python train.py --num_hidden_layers=11 --router_score="softmax" --routed_scale=1.0 --balance_loss=0.00242 --balance_bias=false --router_z_loss=0.001 --norm_eps=1e-05 --optimizer="soap_variant" --learning_rate=0.00124 --beta1=0.95 --beta2=0.99 --train_tokens=541000000 --dataset="wikipedia_en"
Below are experts of layer 3 (counted from 0) of a mixture-of-experts language model. Rows are named router (the router's row for the expert), gate (a neuron's input weights, with its number), up (a neuron's input weights, with its number), down (a neuron's output weights, with its number) and show model dimensions 0-63. Each number is 500 + 40 x the weight over its row's rms, rounded and kept within 0 to 999. Numbers have three digits each.
After each expert's rows: "gets" lists some tokens that make up at least twice as much of what it gets as of all text; "comes before" lists some tokens at least twice as common just after its tokens as in all text. This comes from a sample of Wikipedia text that the model never trained on. Tokens count by the router's weight.

# expert 15
router:452525490508487516515593454519450468493524526502508534521463494514470512465553494442466459543483539500450574557487461479525540526414479499537539486537508468383545499489568505500494434464472481
gate0:455471524589506502477467465573492511575467522489504531427542520487446521524519474519459437485602465536485533513432521521419469428478454495496501461590510503420488482465466537521475515515532510
up0:532503488461397407505517495469531534479550503495548494483489481450571504425532523479584448399506508438467579539471493509575483479460492498543497487500491438518509436553511522541497411499507526
down0:478527497465490508471521480511539421511537489465426520499532494499551529501516514577544523455431579465439534461441488499520507450433485548445519464480458412478484501436549450494474507482503483
gate1:497467470475556486539477481486467471464559513516477492424436538500525432548596512501480525515488509510403478460478589498492476557482507539461496533501519427484420561487541531532549457492478515
up1:492409411466532499527494592497555455485469477461466488495409505476452494449527515456519544508515514466540467407495455523549517494505524547462534536527460451466461514536515553482458506547496514
down1:494492511534443501567481451518479478532481463463476494516478446433540481524529522499470525542487508515425523437462525537477621494423502508503564511608505535496525496570477450500505466495570495
gate2:437503510497560558526499442515563518451510476501529496585520508399498507508463479473498447569553506477544476496583492450466442499488468547470482529488470525536522486556501472420517397412450531
up2:500496502517443493534528488588476578453504480509500545465546492505499519503496473455517463568556573545484513460495395441499527468455499480515520496499444483493535522501561604563471515515486473
down2:498516493563477550523540514469448507484476479470429416529492566435543493452424589524552534450444489467486452410468458464477521499539559490524524456434469475532495502441579495515502556509546533
gate3:482566476513512557563540499512551528566532476508443442423541539507521485529477454457519445463518503480481462504451543453493513594482577466522555435481531514558569451530550506524482535537482609
up3:448464557440578545464433484550515453515502458482529486452520452469553427545472538431537517487473494522501455432543511472533561513506508541490560493530490393503402483467534512504530504483509454
down3:456543481517463389506488516453545573470485489513530469448584479507511504501475461519560507518442481457474490462530530446513550529465485505405480468522527496455533410508510466510545481554488543
gate4:475558562472476572476478499530524498439500448445500447499490533517515586577471467559504535497472526516493550504540624475535463498515500438482482518488424562535480472545462510525476454537491503
up4:579510518473460395527566525495492521597506580475561506505524476463489465499569484439494453566426484468470560459484404551463480575448493479479463547445576471492459499437533521507536555535584493
down4:508432572465521505542428517483444571459506501487475429502511454486484568508444475452551574481465554461558496501534576549474482435603547474552501461511453429461429520533469492513542591454486504
gate5:521483546460469417432496561484499537456491545543514460499520473507483458480465529505487551582522506517580506480492487502469466529538496463476483480406530489496454524473514498564535427487451538
up5:541506499487482540437581503517503539453555446498478465510447532497407454512514466487520491492512467476477544543449485400511586482537517530523473463536478507543489508537553426446514450540484532
down5:462510539487499550480476536464507495463547549470566447492518541492489508514516546529493546500458509482538552446447504483516472533544506463506556500536516532504468549462538499504461534510429524
gate6:497497438522529513534536455473506436394585518395487526471502461529551488432461520405479514576491562454432540489475417509536548516591526576473485492524544479535480497534494459554498492527515458
up6:540469475469510517521494528460453521502534460494437479524468470567532537564498560511551430507541450432522446517554469549539531421501495498499495529541477455469517500511422533484426576498542574
down6:517503471480519460556513548550594446431540514466472469525454520489495508505614483479518447521473524471456497462504493547491448388413468496539499546436442523530473429582469501493492481557445561
gate7:455573470452553453486559520455487525436489454540556493504519459479532506505498539500543492510505477520590507505493508480496485458496510501530481471440505478421512538437483500522533470460477466
up7:453503463471481476481533529513490510555463502506498573477434426495470554554534499431512500512534516489512558430494500485519534525565477474456477473532457533446557536502496499506494574635498560
down7:506498521547457513503524505560487594473540476522565584492500467461476471429503533526552485514540371538489516514473512453551518498587493409523568503504467555435451574474458502568422521485521506
gate8:456541525537539490501516513498476475465520434465528473482489496523469533529505511479494460500526579476545484463511507482542474514561512489467555497541511467427523496505410486515450502552532447
up8:555610499484507518486555436518475451480470536471557497464505476498556477553502515477520459452489564509507497544527477425508543415537521495481607551567572468489469506566454533483505447526477500
down8:488537479380444518533503443493477478510576474482490471499515502443539519554492513524434491496486495504445545499522462519612497494506527474483549550562495473522482508451416519478495482469534516
gate9:513464451483544524472489515448548454457519585510497560475553490499518498494493507571470510480464467421525446569506500487442486596582518464479496548605478462525444500554529447541498572523512495
up9:532439516443530492527541546470478542485470541487451424474507579481443562501496469467520438507460530518472513465463538539633459525501488561567524528482514509583558475527538457534540503523526494
down9:527461462480499527445553534545483515498463491544454463540503552508469546417437484477464487480514571504546455555422542491498478511549540452536491526576465579520551501482457433484490449570404478
gets: " with", " to", " in", " for", " of", " on"
comes before: " the", " a", " his", " their", " her", " its"

# expert 12
router:499507504502505502540607400514472518416549516489486498530480493533444511439506506440499470537493505501429486532525499521584539537398485463526504477494504475419532510439506557527491463558448497
gate0:478496558561464462502477553544546529458546527456505498501558527462523558492514521518446494494522417494559480474502475347502474550456427517452506481451529484462507516471481531557619478536495553
up0:451436477443464554529539486535459428477536516505505513472618481520495533501535504509522485502482568439516484519391560569476499484483515453506524455505547434562546462570547522559460613540596512
down0:554554467479475520496565541459531495553480537473391499460500475479495543452498404530469536451488451563469535538506474481577513499634533469571459522484483553484520486475528518521458458519514524
gate1:512573521458425514458484555542413481500512520515554502507486604551470481535530497514563529472483448435506480487463517484482470418578516419409501478473542437460482490518482523446478498493453489
up1:468504501488537494524489465509528453527466589529461528515490513506478477453460439465476480478503488455456447513554476437445518481440483466540494581458456512485568526577438482522465507553498444
down1:530528459486406518480571492470519514548532571504536505504471490438535507445474518495521517471549463512515501383509532558477524557570475554483547449463443522488453493534500465499578569521510532
gate2:568536473504560523474543464424505507475507491526497557509522518466529481475520473506476512475492449442529462484479490577535542476521488537505494570532486466494507437429483555571489488463478507
up2:543476547519467584493547439483520553493520501554475547487546543451472510471548507477537535560527455440541545527481447488487493476542435478539484436532479521593445494546514525484550573518498513
down2:416540537521491450564474547508460559458545549483515510534467549518487520556463473508437437477499468501505450503498513512445516451473535489568432547484438581502505474529499511513540525540504556
gate3:404497464508588490498509511456454531469528510465488501560520551530420420439503488489483506459555541521514472516446464528495492523518483486538504495479511553508482508471546474573548460502531479
up3:491540504526451541439635506469497479466491555514496475472470523463480435466431474459576490459456467484516555516507488470485524489498435444480512435504461461480566545490516556462380448464449550
down3:495415526470540483472439599510435475523450525525488512537462593517582519440508445514473533490539533583527485512469498561512473482454511524492533447541402554395562493559416402481579536535472480
gate4:541486538492524492477427484468445554477408548565516445472480465552511473488492486498527494452550478510533560488448473539553500577511455444577450524517536465547538475536531564561553538458441561
up4:494496479475486451547480522489508446437469496529516514532392498587427589515553452446511486498479526486562466547376506493571557512493588507442525415553497490552526495474534513466483528500559436
down4:477486487572585582512523448486530428524540544491501511507473432459395607438440494447466489549452510491504476452482500480467467538471555541432448521439545485513418480548444489502449469517516495
gate5:503478478536510449519468503454475501503498467450398532456517550558552484428436442493496494556529610541499515502481523436438507491560521486536543505536438529413499484489502522490522498476481489
up5:516481471547465491482463531491559464493476524565459523461565581499458458489446446505495554546494523538548449506450495565546430455521512495540494511525481520496485538498436531539503601507525533
down5:516515528484480450487481462484423482530490530518511554492483506529460483479499458518497497545411443498499488466440500526477451434486458510517500451508499497465437519490489468428533549470489551
gate6:570442487503529497554527581543510603506453533538545526512504447549456544534524500440543542459477482526481451559533484572548514475494476582543507485536494496535578564462522527562468548484433472
up6:495494452535485466557528589444537554448481519451488553546453438477484469517543501498466445518560476458504523526440507484476487524558409524533529494431496589491484453547500533573528568497449464
down6:498420492495499474567499520594537507480529483489490481500464503504499513475435494404469524520565498470557534481484491510521488452463461491543515471492509483483504532488433491453445503560487485
gate7:569552511506545539461401408468542440448531588522553503494583489459518497528456547566455472563498468541440522395493525569502557519494531538576498490486547458460477568421460491432602428528477529
up7:530533519512571542620480472452429546482498512449546481533465448552445560511524475469565480484545522526485543543522511524490515480456504482504504557527532478547499486534465446441476489559507510
down7:530481606581606517432504432572476459472622471558530559443516515548559537468501500463470498480491493517460455570528466497475453499510510471455455534477480523518579534496461495414538535490507498
gate8:447485492548527537450558540508469534577464501506508458518448525435492488464424501447485514612531579535514470500439466525504499631479429522484482495483485467486463524442558482456439451455526504
up8:475486427381472512454536490517507499464511512451451542410544472504547472451483473438423549553435538513422541554524516493499477475475496575450483543536550421523401460523541451440518483467511512
down8:507463556581513482561542524463511443467563544494462567545514615521486562420487522599479523517574590501490556533489560430539459468506524468474498538468452517535549524453503443503513525513483534
gate9:484452510497620480527435520481475541497435526526448539501534501508554522512557505471495446492480476467536450487504499459487496533485440455517509481528464443533451459550522475568416440453523479
up9:475500447508510481540404581526463515525515489491470456446559511472479516501461531500443576495445455497559520397561494471532546490485495553480456566371514529466460470536408530512482491489463519
down9:386495555581455482478512454461533482478520508476556471510512467487549491491433477500492510348582503537486502519508494535561573547556486543434465491441509484486487487494530494482511482534497537
gets: " was", " is", " were", " are", " be", " as"
comes before: " a", " the", " in", " an", " been", " not"

# expert 3
router:549534502479508508548469446471424544498553512511513499522415508527483529508463527469484500488543537458415520536484524476495486503409451481524520414541471453417515607534530514509460472542522476
gate0:439482495494427540424557505419505549547480535497490496504505477549491508418500468411442443520472550434530487456437491455520484505461509506498517534528487545397490577431490536575553455432522528
up0:472551513521554463521501430455486483517476491537542602493525551500511541478477530491446437474494558512495538578469537514511564470511535464510573597567458554516529461497464520476508472486435508
down0:481462554415511560498646473468490441516484572518495510526538520477521535540505434423488499462476412523555545540432546526531535542509461550487529422510425504512474569488516493530514467504443457
gate1:471508488498536425607512584487500546513453479470514513533547416479498486477486521491515535534522518518520449532484564458515463507494559473556524431497453500466535536529517485462522495478530535
up1:487499468435530438469441536505462505444489504528491548523521535549452415510453445434507470507553504536474538452533468527507549510504480508519475457522481477475407487579492476502538548572592552
down1:522478421497475477560576538510450516530488518514559454486517467529498531486558510426483503510427475602476482584495492447455559492502518482474463559507520518412514553529472436486496494437538451
gate2:448419567493509512505497445512535546521495510577545478450517504474502547428385484481485413521504503510538559572541538490504445524445487527501531544489497516470548521501523527554503493453414466
up2:512482482602516479421466484546516526489502466529540516544499459428451500456467586593532511596474520505515464484547380520494547498538464505500516472488509497527469459489406491479511541465502476
down2:503481483460516432526497456478501448468555517436508480465492448527476519512531489488575482481580443565488545462486482506507546488465472559496511474488508468568571553493540520458496522441523502
gate3:524505435484485466494514437570552522532462541469571465480470470431540545512526504492429609507453545428523541481454463407547482466536516511521503508500518489507477503494467432518438560461487505
up3:417502452526537480516519529444505424549481444526564491535446431460469571457457491484478543479471531549557491505523479524473522442497501488489513528503383473450532506499472554556581499505536429
down3:539534485441478372475447530527588496426539471513492452571530457449497521509491530430487474496576500521483502458474451493489487505428431552452562507478554502460430469541532540502519431507416522
gate4:586541473523517429497540426475516507534529475513511547434469469501484538495505443503519574508508524526483602533517564525456482505536502524560435564505460511476472446535479608471492503520556489
up4:431488523451498496462464534486528496516494518464583386463533439505514517507444531499517542555487491518469530471515416520475471459438540502471547506579527514462447502505537435561519529516536482
down4:527458458489505476444463561473567461392554531535529470460509522525496445593459538492546542480481472486481552542448600488530505446584445530567580487527412422512516489548475492475537467491424463
gate5:481491498509552549574480574438505503517495544529492464429409495536409600472544575482548421545478478464503518571496496479541472497509505497511551564489467513527474466499503459502473532465501551
up5:576474475469515463467537512565487525455503516553535531447462536519460552471497518499466511602487531551476424419502454434428462471440476464494478484626518476509458504556443560489491477525608520
down5:552457408442550595498469462535540558452484504466444502505426495535498504457542504526492548459574514549568460527510484495490504495393511486577477506460431492510506549538536512507495556491457486
gate6:475570465465466465560461494487487510523437516531526482566502495481545523472535452507497580503524492540553462486479466483482572491571460516497549515472472404461553496437478522518461492515512434
up6:494453539481474511513469513496565444519423446566469390423471443516493539461560510539522485500547511513539463476520493466504598480492490552423486474476447490511523492491521485495504517441495511
down6:423522509499420509559527508463550512542498496486442568475558503534500547503532537426512486559568475520543556489529492496461463522554455557407480554484474553520544516576473522483519455480500485
gate7:520538448524455553534519544505506546514640518586473513479503451489454500497556566460559449407499539399485513542421527505486487503442451525495480510464500519548490497457531478535526527545567469
up7:450535515504613534444434524517470482550511461482551475465490519492543572531520524505481483447541509527502503479529525547491511476507516582496504527520516400524486484506503429442517504545469529
down7:425411410503465489479486432465555544450462494474529519493471515509567449472523492475531461438520488466550526480524520481498476561645491578481500517413500507433543478562512445498498466578584562
gate8:541521479439516480569493478515497566530456512485448470491418522503488519494528494520491425535475463451424484506499438527510514490406393447510427507461517550603569553467499505554519437547454527
up8:398439513466532534427555435500457543594525503540522492495412420584433499528531523516485519506541479498558496517530461462465461498454446525472536456496422510487491494502565549447495515491504500
down8:514415489507496530484389529543456550521510515511524518507490423459464525524512453474571415535463464510527528455539491501553539387549526484496562448463441512539560434520486547483455505488431519
gate9:500516510508429539564431456472434458568490565457485412558557473449498463519439432484513498544501501489522495439501463480430440476492546514583475486532472531449513443573499508540534537496480462
up9:576508528496490557567513479536510440543491541520465527459498526485484484574529506535494528548460501510485476480474489478414573499483505462548500478442484513526511463532480461524587494453540463
down9:512527632425507466477397522488517457531525451473589516483511501545508454467449486467494489545576529502507448523502529493437495530473462516473496506532502505491563522508496438450510415447479568
gets: ".", "\n", ").", "\".", ".\"", " ."
comes before: "\n", " The", "==", " He", " In", "The"

# expert 18
router:492548484498540445569552443498430455431491477437520527556502521564455498473540546469497474540504583468526554553509493444525508489361488459522595478577521461467517579497489573485487415538426466
gate0:484462551513531539428542589530496487467542510466492539446508507536501463533495452519534470428559381516553498491478512493468529489538488460511531550468474550440457481492473558494498489538556606
up0:539527547486467471490481577519530496500454441489519516551503472493450495522464500470455505485427392533473585536539494483440511528568512517425508546516498530572507494491538460521501525505439443
down0:510435458507484484533521492522498551463491512489502485522537438509533470494487483478593439539427476478455507560530487463494569478438466547575439529542500451589576531510545518460482461539515488
gate1:502535458498499504550458514550460423480467519469549494474506488476476543536476527535437527525511440441484458502532597508482488548613486604487501463480467540500491423472452448483501538460479430
up1:440458475503489571369605433644610466484548484484483486492446472545408477531534546527490514540558528538539530571525477481481567452343483472543560511517555484523522461464502617477517483520476476
down1:493544526489470433656486613431406486464490523551513527390503525520483546490516506478541526504510517432449509475480568545483460560568466454481500424518534545497488535484496480455472470486445571
gate2:494498461499435462525485479536456495491454514414583465568502571496473559549510524499488530421495490468510510505590467522490566466514512487582460509535415490548555484463559505413456461563472442
up2:579430422553504478535533507493499544506516463485474532482550527494444482504454491466503391462425449483488518542472440486423441503433504507491500555497522525556495553512544492477478440440502492
down2:532526427373445425430423532587526405526510462546446471529585500479529458456432483505565528486543561503522563476484469503378456481523479526539465427479453556533513438529486510465446575563507530
gate3:514575464529541516448513505535484526494449545446457452488458448533516531526481503518535451554441527462501525535532464558468503517555469570533499584511482552531463534493532506500456501461505504
up3:581533525540565480480520462516469532490463473449466404466430417512470512556575521502463519567525548475566476529549513488563538505537466565460501458439452499466507524471517495400547545467425466
down3:470456511482417516538511452475466437497531552444505496585508426448530473510496506463518488519497496568447523493485486478439487570474532484541460487476487516523471574521480501503510572489534485
gate4:532528547546494513512550527542482523445542482495529486476540444526584561464501475469513471505472440451557531575420470526495434550428593554506574546463508578472498488555479453443467429514432539
up4:531508540544489466561450503469479555441501524501550517425498404577543533480493487534502541466455480468546466482502485483514434505478569516591484457486495520526539482451504449479460506543497522
down4:559505541481492556494537476615511432467442547520450522484503559498450546502487493518554535455516469526495469479508477397458466445510460465539532529563560481505495451513538487528583424482520504
gate5:510475608502495545474443465556440484509561379512526473476532454513541551490523507491494506488469525484530393480507506536527460530507472566459476405471467512569487476514544519487518473431461521
up5:506445516482476571445513533539582457493544476523439494437517503517503549563523561512524490595492601425566435466550548457539448500477531546550498572512442480493564469565538507495510474512478474
down5:515549489509476462544565463454491474530518553563545493505545451505453429446510472487479550491539424494513498527444537484477486553555484492507490519433516537542555457494462510458473531459511435
gate6:484541446446436479545456537462508544488532526536492519508536467482519518476470479535527483589505558497536479486471556529462464508549544487516484426533464524499489575502486512500455469441502458
up6:523453462502560492590481578547485520558511539550524524450508552540509518493492515522545487554456507449528494382518400492485461504431483505533464512481459496476497547481517539522506431491499464
down6:515440452563474514472483439498492477483552533487441464510517535548478541597479469519490534508540500477530518480470460515514464510551478499525519452523498509519482459507443509515541489483493551
gate7:482458465561480409445539485544490471499499469504502530553481492480468497475443464520489575504443494416539506518528477512454524414540570527548496533496442484446486504592541509492533468476508561
up7:514506426492505513421510540495550508443469502558453479502504524496567504513543460521526490507473475487510489553470521503485524513473474495563453513462446510467491502374447566563451564507522554
down7:519490522516502519479465554477600553460491451461470524483500507492511568501485532479540393543555530504508490536458463457531509517509501450439530522465453488521519458496485482411433428536512432
gate8:533494445465522496474601456515470455515509580483512543434522546472543445547514469470419497509508559524453488506512540463580453482453481520487505510454501523541453507473502517536498535550490479
up8:449450510511529566493495525542520486479459481429426464587465501554636493564574506480538527550529544477584551537479383481474515442515422571553554491477526479429526524493482463509491517505531480
down8:527557495538453414454448506433488497512494473520497474511509491570488555514520493532510504483531530531514552472540497513492427531487460450447561493551507498468561489462494456539494497480516470
gate9:469498534503475501445478494516466482584482513506537459536483489454484541524510541436468466430501441499527485420484530352454526522447452527493492585372423529445445532493498477441493478542551506
up9:625564465507484487526439479570518465488458449520526468523433464497476473509427525476457516541583464540511455506444447402476499461468457549535502505496520503462482500504543497451508470452506513
down9:508538474473478570491579410533431536482513484476535441474439424477538492554451504528512485545533460512471436463474483473517454543581479465525482513467432577473476458498457498491526510504468395
gets: ",", " and", "),", " but", " or", ";"
comes before: " and", " the", " which", " but", " he", " a"

# expert 0
router:554519510460534474540496451477437482446470444460522517573430545539543593497509508483500462506502540496483548485510535433557467501399500479530538393550467501445459518454535526475470531492463471
gate0:445546526480477553476505556543518478499502432521491490534451525364446493442465514544563430495492431552453458513514458493493570530510451537549491487535527523517465467569456480459508541523554481
up0:473488586487444459440535487481503473487558427511523515520472458541508513558458443458459498520501484522491531391496528479518518498516420500526433493510511543399536486516440455533511515503457478
down0:428548360536484526594468444555461480448563484437523489545521546470446535516544527526493448509524508493512443516492473503522497512503542535480501509478512475459542490474582493511508528438463414
gate1:525460469482492431441496453464498504484477513498524540463514472544435491475494452525510464578419528501423480424518497476481478424494505552496522408547503477533499496405508419511508583440497520
up1:489420458487512449502409440520530486534532504486490512459556539532521502568448535486518498571504512478465465483496411474610490517405436460475554519526579510465458454430480390587477502464546482
down1:470438465473503571508519510510464459545506409513524475474496456492514514541529480449595572478531485555444522526476484554548500490538553570489505533576433515491491430526444503475526536503519548
gate2:486464529513472433557468523527437560440470480512512505461447448408537540515488520446452433531509490489492554477433541505445491492455499472517518514494514495467481464496503556465491475511446573
up2:514492516509492444470469571486552499503494560500500479589503495483544515524557454459527472476498516443488524580534510532475502536602537509520464431472472431524529506434467481505470558509429506
down2:525458470462586610532497532566484425533490462497510574460497476498489450540525556525513458592514497446569503479498519473543447509542524532472511470516521493500537525484548490483447538537527425
gate3:552514519497493501460464546497500509557495508538463502484530489571536552496462529464476523438520509449334489515589557431522482495479495497522494449539518556462478531476471492523455498522527465
up3:468505498511529522456509491503551514495508504513543486583510512508537446459525472510532547513521510438579451560488496558495549507574461502550490522581502477426520464519413438493509479533483551
down3:512509539545453538465455548477457530510434468476572522535551496519537488443546437421445490472530472528478493451486571558495452504519521518518518534615536554601486456609525452502483447536488562
gate4:543448562535502487480458516491541454483573514492452500541495449478529529608606568487430453561485532543496474481524513501574550525473418540479510504501552443495452521468565417535554471515508511
up4:544434514423446537454513526495453441569472449462454548532569529470538508589490485546523506429538499530467483500518502520499440466438541476489529534529466483467518484544568493489501487521493532
down4:491476534470514464536554486493534475457496526518507455526491498458434440532541447461505537489525546542451509501526539490499513453556485462458516495517456490543471520468491463520500546544518459
gate5:484470451489522477476455537491478453528489474510477558503531502524493494510489551509491531491500474489502591516436485517411539493458484478492462528520481521561512506470550554467502543537476542
up5:527525430545540557610541456506492509507481498533446471511540553394577476491499490508517487489421529485485450470478482428461477451430509536480493422499493518497460446541429511450537472515526511
down5:419479585532475514462432537523537503440521578506552490419473474437520461517488550514537530519428495485520523508494536496487525509504538499431463503483410470478552488491409477499592546500486502
gate6:563432457426458456538482457509483491408543469544536448502476492500552466517525536537536503499479484446466559461540408501462488507462536602500466501532516512471500519475540498493507452517519443
up6:466463500522493521431508440493470547497478480544464532484472542481480488468536505538485476480471394492518531437544518527492449463441508563524482514498509522542402550512505463480504492457504483
down6:503428487491468475526543507538485497514444464534480453518491495469552547504465482474536478445460417475490523533588576506476416420561518468517516503505527497570500452540483484464551494543517397
gate7:506462505597427490446416517529489534494548576529486504493448468465564418542465581504516576547542548474501480550454488462475556489541435495496492528569515464440517517429486490543544520486586530
up7:548477502508525528517478382504580509510510518483530480490593485544461521449533522532468501562531503588580477497499444459496458478534554577437570509479574519452558505510573555445473476457461536
down7:543377482564464497453438546481565511525485488453531425531474514474453516482472443460450487519491516472504465506560442490471491499530533476490532487464547487510527438595423520547395445493494456
gate8:462475435510503500509502466471452453510464481485456488535520442505480541491488545479458487497529554512503489508592536403539480600484513456446530456552572417530512501456543507462481487413378527
up8:484579483499552514480508489431462483475466425549527530485461412538484515460535524561467454536499564498485439499569547437520448465463518507567468503492501479463512534459497458561519475538434560
down8:493471490502489508465519536472542433514473420458486458464469532585554415514403534534457583469480588501539565490584483541544528474561601500437492564371461559517520493561479551537467469539533476
gate9:474515531472518504480487547508446513535429509488525519430513481502546480456494456463427456431453575477385467521470603501539525523489497536491512521526454449506445506524494464496574508461463597
up9:478456479586518499478446502504526448497554554559508465440488454523498514628564423497485576454520481479506483518443496556510624619513506531442475458535579463477500541477513587453490528551460402
down9:497473423513490496532544466472529559522604526496457502443505454461484450561552506515499533509474547575467501492554531522526474518476614492509458517535528490468470537495462569489506531527461520
gets: " |", ";", ")", ":", " /", " —;"
comes before: " ", " 0", " 1", "\n", " 2", " 3"

# expert 14
router:539508487482558488525546439504456479472487488447531534514516428521488526513502524495482491499604486518452516472523489440542536559377427477479485450525494501403515505554546520492514494537506539
gate0:560582524503488510564533447491559450488538441438523508500530494516547449493433571486498483486553516548454507546441569537451536558474506444485528474506536489502494446563522530473585508425496533
up0:592499535515456550511542579531482505511489494533532529465518459526503546543488488500513499478519559413479457492447485492392482481539481482552538471528473502496491548479483454382546537441497444
down0:496537395526535575514506456484456569480503436559537439534500553538525446455509516527525469518521544486510472492482593424496495542495513531494579512477467481552406485541407515520537462461578542
gate1:512481527409436454458503522430472540455542490476496495560558526437490493525430502478442533498527577534497502441527501417538439461444479518498490481449554546410481495493510449518499504484495479
up1:480469501510436444480515453464496545511499484520551538462535528489488453512530521487534476466491512512489486501425489494487437452509499468466475411431540496473523558449496479505469524534435507
down1:578457471540554573408489496581511442554429545386487454479516550516516511480510529446494469429458483533545517471503496464429490474500446554481487602523530503493482529596502463522484443496505474
gate2:553482517490494536506419440546500469481420468458472530564486503564567414513406527524504526505510514497440523514485441533575512477470516480512519497476466450519488530450517493530498538572507489
up2:453437473407515501429490463549477550500493503557490494513439408431528521448541427500484467501537459519539484548534502550459473455533572522523476527498492485424493524478521506556528584541533543
down2:533573600460523579539439485490562462550531492485530530512481541461479528497442491553422421467478503535422492514517503452503625515493440491446518472447525539508472503535506505522441435488564551
gate3:507526480491564524465503495429461582500459515599487506514479550507509455472498431500453472463434549537468464500462428526471499485522561489507499423500520443509519468510478485461494465499494455
up3:481501435512424545499458538537528559484520446484500471435468510557526486506514487445500542544481478473474506459526505464604476485539578534528472577443451507556482501578488486517457466487556489
down3:489508530498492394439548434507496450482407513494418484523414503408489548567536504496523530474443509503490502487479496502539499496562543535568504536524508520520462573436526460466522557492511435
gate4:551509504551492487458388446510585559448551510481480426519426433512397485457464518463551546464452570551534513514550531496520457471482508485434490463586498513456512493469564460464482427470539475
up4:523485502500457598480589470467438514425504452452471480502508445544504468513493472479418554530453486580462526513529536448477462484496500453469486595547474599516587566474482482476500490475516436
down4:489427504541478488483507470513480508583511517518551510531469445467449454486522531449477534483522457496410603601448484540449539480526525455513534531488421508584494504489551516463540569505493531
gate5:476480486513484514447527494471535389448473536524561515473473471521452522531564555557510506474548514539545429475479504559519564564567550466477556500518517467540510502501561457572465529528391507
up5:519488497542478512438497475473472424470426444517504448540457536495598482537476466541500508470549508525469439535534532581573492458492528489504518498516491478540481524470491498508482539578519491
down5:563516468539545525494520517516580538479514450556544438528423552431531608512421540503501531511486569530574496484552506513447498543389515517485508497535516480499495518536459428462510502505538514
gate6:453518492495533455561512420481509531480509456521480485482508501463422470428486496454488538530449503604458502530489440504547504570470501490463470488525469530517499508482533495487474483508561528
up6:533493583464503500522509522490510478594471471488508470493473472502517491475490505421540521451507539585515521475456525499502558499582475474477483573526555543479544459539592518433537439515545499
down6:529508432584486493464513537451495556479459474549575465578465496398504571503530441516487473482520447453477446473481554596463561463500508452497436598464472497556507468508500447488534524536494568
gate7:513512530551515525520478512583543422441525515469527453547521452508493500524482517490468495486446461502468456511432491535502454507488483550562481445492457514476491441470427560512563526565425491
up7:549495524494489546454485582503542481487449427475497428554525485546529574462496469497524532519524505473565466542450465487459496523439461456551491496453527492469493505546434559534560445566449586
down7:517605545605526513460551436556537565506465447531560492535477505559506529501546590525483541502465493494508541513523459557578525444544522521439454478518456541471573562479535482519491517534518466
gate8:573527500407449536486490511515499601537499431468529514470509468497502492426526532524538482455492466534484491484465517546502520514504574473466518589487524547495538457517502427541550491494451452
up8:445544544447568509508487485511486472536549498573486452458464526549540447421600501442497559437442500602558455449484517474451544505444535451527464508589525490520474504505516557569493517506527480
down8:475492540513450511387552541404554499440494487460495526466492501522476421538516525491500408530488418409464442520507490517524490474522544459520486483546539483564553489524476516534508511476489468
gate9:474473482528496444487521497475463473500469460500546450544455436441541532567496471488528468531496536529540538481493506491518545580384525513448489517493551513526509530492482547564500530407539446
up9:542500590481463514498465501508477517472483531486474493494514532442569592563512455512466512470519532474470460518492474518564468447548518475536469483524422483502473453546503447421508456555500533
down9:461423509531559546530447457514491536485414474543477476534492509501502472533527541466424573540499461493503492508514466439554558436515444435563499534535473492506522493471488433497446501550494538
gets: "\n", "==", " =", " ==", "===", "\n "
comes before: "\n", "-", "|", " -", " Succeeded", "|---|---|---|---|---|---|"